python train.py --num_hidden_layers=12 --hidden_size=128 --n_experts=48 --experts_per_token=4 --d_expert=64 --d_shared_expert=0 --hidden_act="swiglu" --moe_layers=[0, 1, 2, 3, 4, 5, 6, 7, 8, 9, 10, 11] --router_score="softmax" --normalize_top_k=true --routed_scale=2.0 --balance_loss=0.00219 --balance_bias=false --init_std_router=0.0332 --lr_router=0.00196 --num_attention_heads=2 --num_key_value_heads=2 --head_dim=64 --vocab_size=1024 --norm="rmsnorm" --norm_place="pre" --norm_eps=1e-05 --positions="rope" --rope_theta=38000.0 --rope_fraction=0.75 --qk_norm=false --attn_scale=0.125 --tie_word_embeddings=true --parallel_block=false --init="normal" --init_std_qkv=0.0309 --init_std_o=0.00632 --init_std_up=0.0309 --init_std_down=0.004 --optimizer="adamw" --learning_rate=0.00266 --beta1=0.9 --beta2=0.99 --weight_decay=0.038 --lr_head=0.0153 --max_grad_norm=2.0 --warmup_steps=471 --schedule="wsd" --decay_fraction=0.503 --decay_shape="linear" --final_lr_fraction=0.0 --batch_tokens=131072 --max_seq_len=512 --doc_mask=false --train_tokens=575800000 --max_steps=4394 --dataset="wikipedia_en"
Below are experts of layer 7 (counted from 0) of a mixture-of-experts language model. Rows are named router (the router's row for the expert), gate (a neuron's input weights, with its number), up (a neuron's input weights, with its number) and show model dimensions 0-127. Each number is 50 + 10 x the weight over its row's rms, rounded and kept within 0 to 99.
After each expert's rows: a language model's description of what the expert responds to. This comes from a sample of Wikipedia text that the model never trained on.

# expert 40
router:47 57 46 46 50 44 39 56 47 43 64 47 40 73 54 37 49 42 45 53 41 62 70 60 41 42 48 60 69 51 39 68 36 53 48 54 34 49 56 41 42 38 56 37 40 43 42 45 47 39 50 50 54 40 50 74 28 52 63 54 47 47 39 45 64 42 51 57 58 59 54 56 55 37 39 70 57 50 39 54 53 61 55 50 64 63 42 36 65 44 63 49 47 68 67 68 42 53 54 65 57 44 59 61 48 41 31 48 63 32 43 54 58 46 44 48 64 70 44 45 49 38 65 59 47 36 42 55
gate0:37 22 66 52 46 47 45 58 48 50 62 41 34 58 52 56 64 42 43 55 53 41 46 52 54 47 25 42 40 37 50 48 51 67 48 48 43 42 46 64 45 57 59 59 52 60 43 38 48 44 50 48 53 43 57 55 49 54 59 36 59 44 45 33 53 46 39 29 47 48 43 46 52 72 47 43 56 42 45 63 48 40 55 56 34 54 51 43 48 42 59 42 56 51 58 39 51 67 33 50 51 66 45 24 55 33 64 68 24 57 53 39 32 47 53 68 44 53 44 34 47 42 37 54 56 38 46 32
up0:28 44 45 59 43 50 34 73 58 46 59 33 44 39 66 41 53 41 37 48 45 48 52 53 61 62 46 38 48 47 48 45 40 58 58 56 56 38 43 47 46 52 58 54 49 50 56 38 51 52 41 44 48 52 67 42 53 49 45 36 45 49 35 58 32 47 49 46 61 45 37 58 44 44 48 60 46 55 60 62 37 57 77 51 54 45 50 42 58 55 66 55 49 34 57 51 51 57 63 43 77 45 54 43 54 25 59 52 48 41 51 59 71 65 63 59 44 49 40 55 34 43 35 41 28 45 35 32
What it handles: Opening letter piece of a lowercase word after a space, such as s, b, f, sp, sh, sy, as in symptoms, culture, feature.

# expert 4
router:37 48 22 43 50 47 50 44 56 39 51 43 56 45 67 50 41 48 55 58 40 59 51 50 43 52 49 47 45 67 46 47 29 44 44 45 43 58 60 49 52 70 53 59 41 46 58 51 54 46 45 42 43 59 53 55 57 37 57 43 54 32 56 63 36 50 33 41 58 58 48 43 51 28 51 57 64 55 46 48 46 35 45 70 35 42 47 52 53 35 50 31 51 31 36 58 52 38 63 34 74 47 52 48 30 52 37 74 63 54 57 55 57 37 52 62 44 58 79 52 58 57 45 43 48 66 53 50
gate0:41 45 54 37 47 30 53 48 58 66 57 34 37 39 39 49 34 54 35 40 53 51 64 54 47 60 31 48 56 54 44 68 54 54 58 56 64 60 32 64 39 46 57 59 44 52 51 68 49 46 48 56 61 42 53 59 47 22 52 44 31 65 46 37 59 80 50 55 63 51 46 42 54 39 47 44 60 42 60 58 38 43 43 41 58 38 49 65 46 62 35 46 41 48 46 57 54 56 50 43 53 60 60 42 61 45 38 54 50 59 40 39 54 51 54 53 67 43 28 55 40 62 64 59 61 56 36 49
up0:42 55 31 49 52 59 49 53 55 43 57 57 82 50 55 53 49 67 49 45 38 50 59 61 51 45 36 69 32 45 69 45 62 38 50 46 56 52 36 53 61 57 38 51 53 34 49 44 51 49 48 40 54 40 33 61 56 62 48 60 62 46 39 63 42 44 64 52 53 59 57 54 32 36 52 62 44 56 70 49 62 51 48 46 48 66 52 43 58 55 35 56 48 49 30 63 56 32 46 37 55 49 43 65 51 48 48 49 66 35 49 57 35 47 57 61 60 62 73 47 35 66 46 48 42 65 60 51
What it handles: Single digits and number pieces in tables, scores, dates and infobox fields, such as 2, 8, 22, plus Roman-numeral pieces and odd bytes.

# expert 19
router:59 39 44 37 40 46 33 53 49 49 46 56 61 42 56 59 45 50 57 37 48 60 45 42 51 38 39 66 51 37 46 36 55 46 29 55 41 53 73 53 70 49 53 39 33 50 45 48 64 50 50 51 47 38 51 50 55 54 43 55 59 40 35 48 57 45 58 69 41 54 63 67 51 52 53 64 38 60 34 29 46 51 57 68 55 39 54 65 33 61 42 39 47 53 42 59 63 69 40 44 55 68 62 58 39 67 45 58 34 54 73 51 38 54 31 45 47 41 53 53 61 60 53 50 57 46 57 36
gate3:59 42 44 52 50 49 56 54 33 56 39 57 38 61 56 58 38 50 63 57 63 56 37 44 58 37 50 42 40 43 45 59 65 39 46 56 48 33 50 62 38 39 38 45 48 72 56 75 55 45 55 52 63 47 75 49 54 39 51 50 50 48 44 69 32 63 60 59 66 41 59 63 43 74 50 61 32 53 43 54 48 43 59 56 53 59 48 45 63 59 51 47 58 54 31 33 57 45 35 44 65 61 48 47 59 46 54 55 69 43 46 64 45 47 56 33 57 43 50 30 52 48 43 54 70 55 60 47
up3:53 64 49 57 60 49 46 38 66 47 36 44 53 46 46 39 32 52 58 61 54 44 43 48 58 38 30 45 38 56 52 58 63 40 48 54 55 66 45 57 41 56 66 32 64 55 61 52 42 49 64 50 55 34 44 52 58 66 46 37 55 47 41 65 45 46 62 55 50 59 54 57 57 65 36 49 54 57 55 61 56 55 57 65 48 34 48 42 57 51 58 53 62 77 45 38 64 61 44 50 44 57 58 22 35 67 66 42 48 69 54 60 46 64 34 59 42 48 44 48 67 49 62 57 32 46 47 63
What it handles: Final digits of years and numbers, plus closing parentheses and brackets, such as 1895, 2022, 968, Peghin).

# expert 44
router:50 47 58 56 55 59 49 45 59 42 43 43 45 52 58 47 34 45 61 59 45 50 48 48 44 29 38 69 32 45 55 54 44 43 47 51 48 66 60 54 59 52 43 67 33 50 47 40 54 44 42 59 50 42 35 71 50 67 47 69 39 51 50 41 60 38 64 42 43 40 55 33 52 53 28 46 49 54 50 37 45 48 56 51 39 49 55 59 27 58 68 35 57 47 32 47 61 62 53 43 49 33 28 51 55 55 69 56 47 41 60 31 41 57 51 21 49 57 44 33 46 54 42 59 39 55 47 45
gate0:53 60 54 41 64 34 57 44 51 43 49 64 37 56 39 54 51 44 49 70 47 43 50 53 37 52 57 48 54 35 40 60 38 63 59 46 44 58 50 43 45 61 43 57 40 27 56 66 60 50 38 65 52 60 57 67 41 48 58 62 63 49 67 44 45 39 58 57 51 50 50 58 40 42 54 36 60 45 40 72 39 42 53 48 57 57 74 28 59 39 37 60 69 53 51 45 54 59 62 62 76 44 41 61 50 57 62 50 54 65 49 49 50 41 48 46 48 56 58 57 42 75 60 40 52 44 53 69
up0:46 46 65 45 50 47 56 55 41 35 42 67 56 41 40 53 60 58 49 39 54 70 54 49 39 30 43 43 58 60 51 38 47 61 49 32 56 53 61 42 60 23 58 72 55 54 49 47 49 24 56 51 43 53 55 62 38 60 43 60 36 57 35 54 28 51 49 45 60 41 40 45 35 51 51 42 52 54 50 36 52 47 46 57 48 63 50 46 64 56 49 39 56 62 45 61 57 52 65 46 50 43 45 62 63 57 66 59 52 55 69 30 56 34 65 45 43 53 39 37 52 73 60 63 42 42 55 49
What it handles: Prepositions like of, by, between, as, and commas, closing parentheses and semicolons after numbers or words, such as 4, or ),.

# expert 45
router:45 51 48 39 52 37 65 46 60 57 65 64 49 45 45 44 49 36 77 49 49 43 48 35 47 41 50 40 36 44 43 50 56 47 28 61 49 66 49 46 58 47 28 54 44 67 47 61 57 53 63 55 42 29 63 39 48 58 51 62 58 51 48 53 51 48 52 40 39 47 63 49 34 55 42 62 43 42 35 26 39 59 50 50 57 67 34 62 53 39 45 43 38 64 60 51 55 46 40 39 53 50 52 46 39 58 67 50 55 53 61 46 51 62 36 57 40 54 72 64 72 33 43 57 46 46 48 36
gate2:27 45 53 43 45 39 51 47 43 32 52 45 44 41 45 48 54 50 26 37 43 80 44 51 47 32 42 44 56 46 48 36 46 59 41 53 52 50 42 39 56 52 44 52 54 47 45 39 55 65 57 48 38 43 68 55 57 32 48 59 45 66 43 43 57 67 30 52 60 47 53 38 35 51 54 51 39 44 51 55 49 40 61 40 56 35 43 71 51 50 35 33 35 59 57 44 66 69 63 46 48 52 57 58 52 55 63 47 57 54 44 33 50 46 42 68 68 61 46 53 57 44 76 48 62 50 58 43
up2:55 48 47 58 26 63 46 63 64 47 40 53 57 52 49 49 44 51 52 38 54 36 62 48 54 50 57 56 43 46 54 53 56 60 55 47 48 72 58 51 35 57 56 53 47 57 48 84 47 47 62 61 48 56 49 38 43 48 50 62 64 47 74 58 57 45 41 54 47 55 60 52 67 67 51 47 36 46 53 42 55 42 41 37 54 73 50 51 51 41 73 61 71 30 55 31 57 49 61 53 45 54 44 55 47 68 52 58 63 44 31 63 54 55 65 27 48 47 48 44 64 48 29 48 46 54 51 45
What it handles: Last pieces of proper names of places and people, such as ina, son, ley, ton, ia, as in China, Slagelse, Quebec.

# expert 20
router:29 23 49 56 59 39 62 48 50 43 44 50 40 48 53 48 59 49 52 51 43 55 60 47 36 56 42 37 45 49 49 48 43 62 40 51 48 68 48 80 31 61 60 54 52 63 44 65 59 49 55 35 45 61 53 38 29 62 61 46 57 63 58 52 42 40 55 51 45 38 44 56 49 47 43 58 42 49 61 64 54 43 41 63 42 43 64 58 57 47 35 45 46 35 44 32 60 62 42 45 31 63 54 49 38 45 48 52 49 71 68 38 55 50 29 48 62 48 49 29 52 54 39 53 47 40 53 64
gate7:47 39 43 64 69 56 71 57 48 61 50 60 50 38 41 43 56 47 42 50 56 54 51 51 44 55 52 53 44 45 45 64 64 44 61 70 71 50 47 41 46 54 49 56 45 36 51 62 51 61 54 64 51 46 34 54 57 67 49 64 72 33 71 60 49 49 54 40 48 57 63 54 43 58 57 43 35 44 54 56 58 49 60 62 46 55 50 66 43 28 38 46 58 56 57 48 68 32 48 57 40 55 67 43 45 30 60 47 63 58 61 61 29 62 51 50 50 29 41 55 69 58 43 40 53 58 41 52
up7:48 49 29 52 58 52 59 54 40 72 48 52 33 39 51 51 78 52 35 54 56 71 44 37 44 52 48 45 46 50 51 46 48 39 46 63 61 44 51 53 47 70 42 53 47 58 59 68 65 59 52 72 47 65 40 49 63 57 55 48 45 39 50 44 49 61 60 44 48 49 62 53 51 57 51 52 48 43 55 52 39 49 55 64 60 28 54 74 51 27 45 41 56 56 51 55 58 44 37 27 49 60 60 49 45 59 47 55 60 48 53 56 29 65 56 58 47 27 47 64 61 50 33 41 63 54 47 54
What it handles: Line breaks and |--- rules in tables, prepositions like during, after, under, and mid-word pieces like art in apartments.

# expert 22
router:65 35 33 49 57 39 32 45 71 45 58 50 55 47 54 48 48 58 56 56 44 66 55 58 47 59 55 68 59 48 65 56 51 39 63 50 46 52 39 49 67 61 53 34 53 33 66 59 64 57 49 42 65 56 44 61 52 40 40 36 33 39 53 33 54 54 60 39 49 57 43 53 66 38 48 39 55 60 56 52 58 35 62 28 50 54 71 42 48 40 28 62 42 48 59 41 59 40 71 44 52 53 46 43 53 60 56 37 55 40 37 59 45 46 46 52 51 47 49 53 44 80 60 50 54 53 40 51
gate7:54 49 50 60 45 36 52 31 60 40 42 68 53 41 55 43 52 31 66 51 66 61 36 36 44 45 44 43 49 48 31 71 48 43 56 67 57 50 35 64 54 46 74 56 45 50 50 54 55 42 52 54 55 47 38 49 50 48 40 60 39 41 35 50 38 50 45 65 38 24 58 48 42 50 43 57 48 41 58 51 27 37 73 56 59 44 55 34 46 40 53 49 55 50 38 46 60 42 41 40 61 51 38 36 69 32 58 49 38 39 44 46 59 58 35 43 48 53 33 50 56 54 43 40 55 43 55 43
up7:65 52 71 59 36 49 50 41 33 51 45 55 38 46 47 42 46 46 60 48 58 60 38 43 54 30 50 51 54 31 44 64 45 41 69 67 57 34 37 53 50 64 50 37 55 56 42 46 57 43 37 60 46 62 69 56 53 54 49 49 55 29 60 47 59 56 52 50 58 51 52 41 50 50 69 54 42 48 69 51 39 49 58 70 39 44 51 60 48 52 43 45 63 44 34 69 53 47 44 38 57 43 48 55 56 43 51 41 50 66 38 28 45 70 53 35 57 67 57 68 42 53 41 57 47 71 64 46
What it handles: Next syllable after short openings like c, de, b, as in de-f-eated, conc-er-t, c-ir-cle, b-as-is.

# expert 38
router:54 39 53 51 45 41 55 44 50 37 30 65 52 60 55 55 47 59 63 46 46 53 56 48 49 50 25 50 34 56 52 39 29 48 43 55 30 46 60 56 61 52 58 43 37 55 44 61 55 56 54 45 43 56 57 51 62 56 47 36 45 43 43 47 51 64 57 49 55 61 60 52 45 63 54 54 60 40 62 59 65 42 45 41 45 50 47 28 46 36 61 39 48 41 72 45 68 52 55 49 69 50 29 37 59 58 74 47 57 33 42 32 42 47 54 59 50 70 51 44 47 68 72 59 40 42 38 42
gate0:52 44 39 50 55 65 51 39 45 73 55 55 63 47 64 41 55 56 47 43 55 58 32 41 43 68 61 35 51 60 50 54 64 39 56 46 51 46 51 62 50 54 35 69 44 31 50 49 54 52 43 56 41 46 41 62 51 39 62 44 47 61 61 51 56 35 55 38 66 59 49 44 43 46 50 40 19 52 50 38 51 53 57 61 55 48 48 67 56 40 51 25 46 48 16 43 35 59 51 47 38 49 50 52 52 61 55 52 44 43 48 52 42 46 70 50 44 35 58 59 51 53 48 19 56 53 49 56
up0:46 50 59 42 20 62 60 56 40 49 45 50 51 52 58 59 59 49 50 45 43 48 42 67 31 54 50 49 46 47 60 64 55 53 51 40 46 42 57 54 61 45 48 57 45 49 30 52 51 67 44 45 41 65 54 60 67 50 61 54 47 29 71 64 58 41 40 51 56 48 49 58 43 60 50 55 38 47 55 44 58 42 68 44 68 57 48 44 59 50 47 46 45 42 51 42 37 62 27 41 47 54 39 50 51 54 70 57 52 45 46 31 48 53 64 57 62 48 52 68 51 48 57 17 78 35 58 54
What it handles: Word endings such as s, ess, c, r (suc-c-ess, prof-ess-ionals, ton-s) plus symbols like degree, prime and table pipes.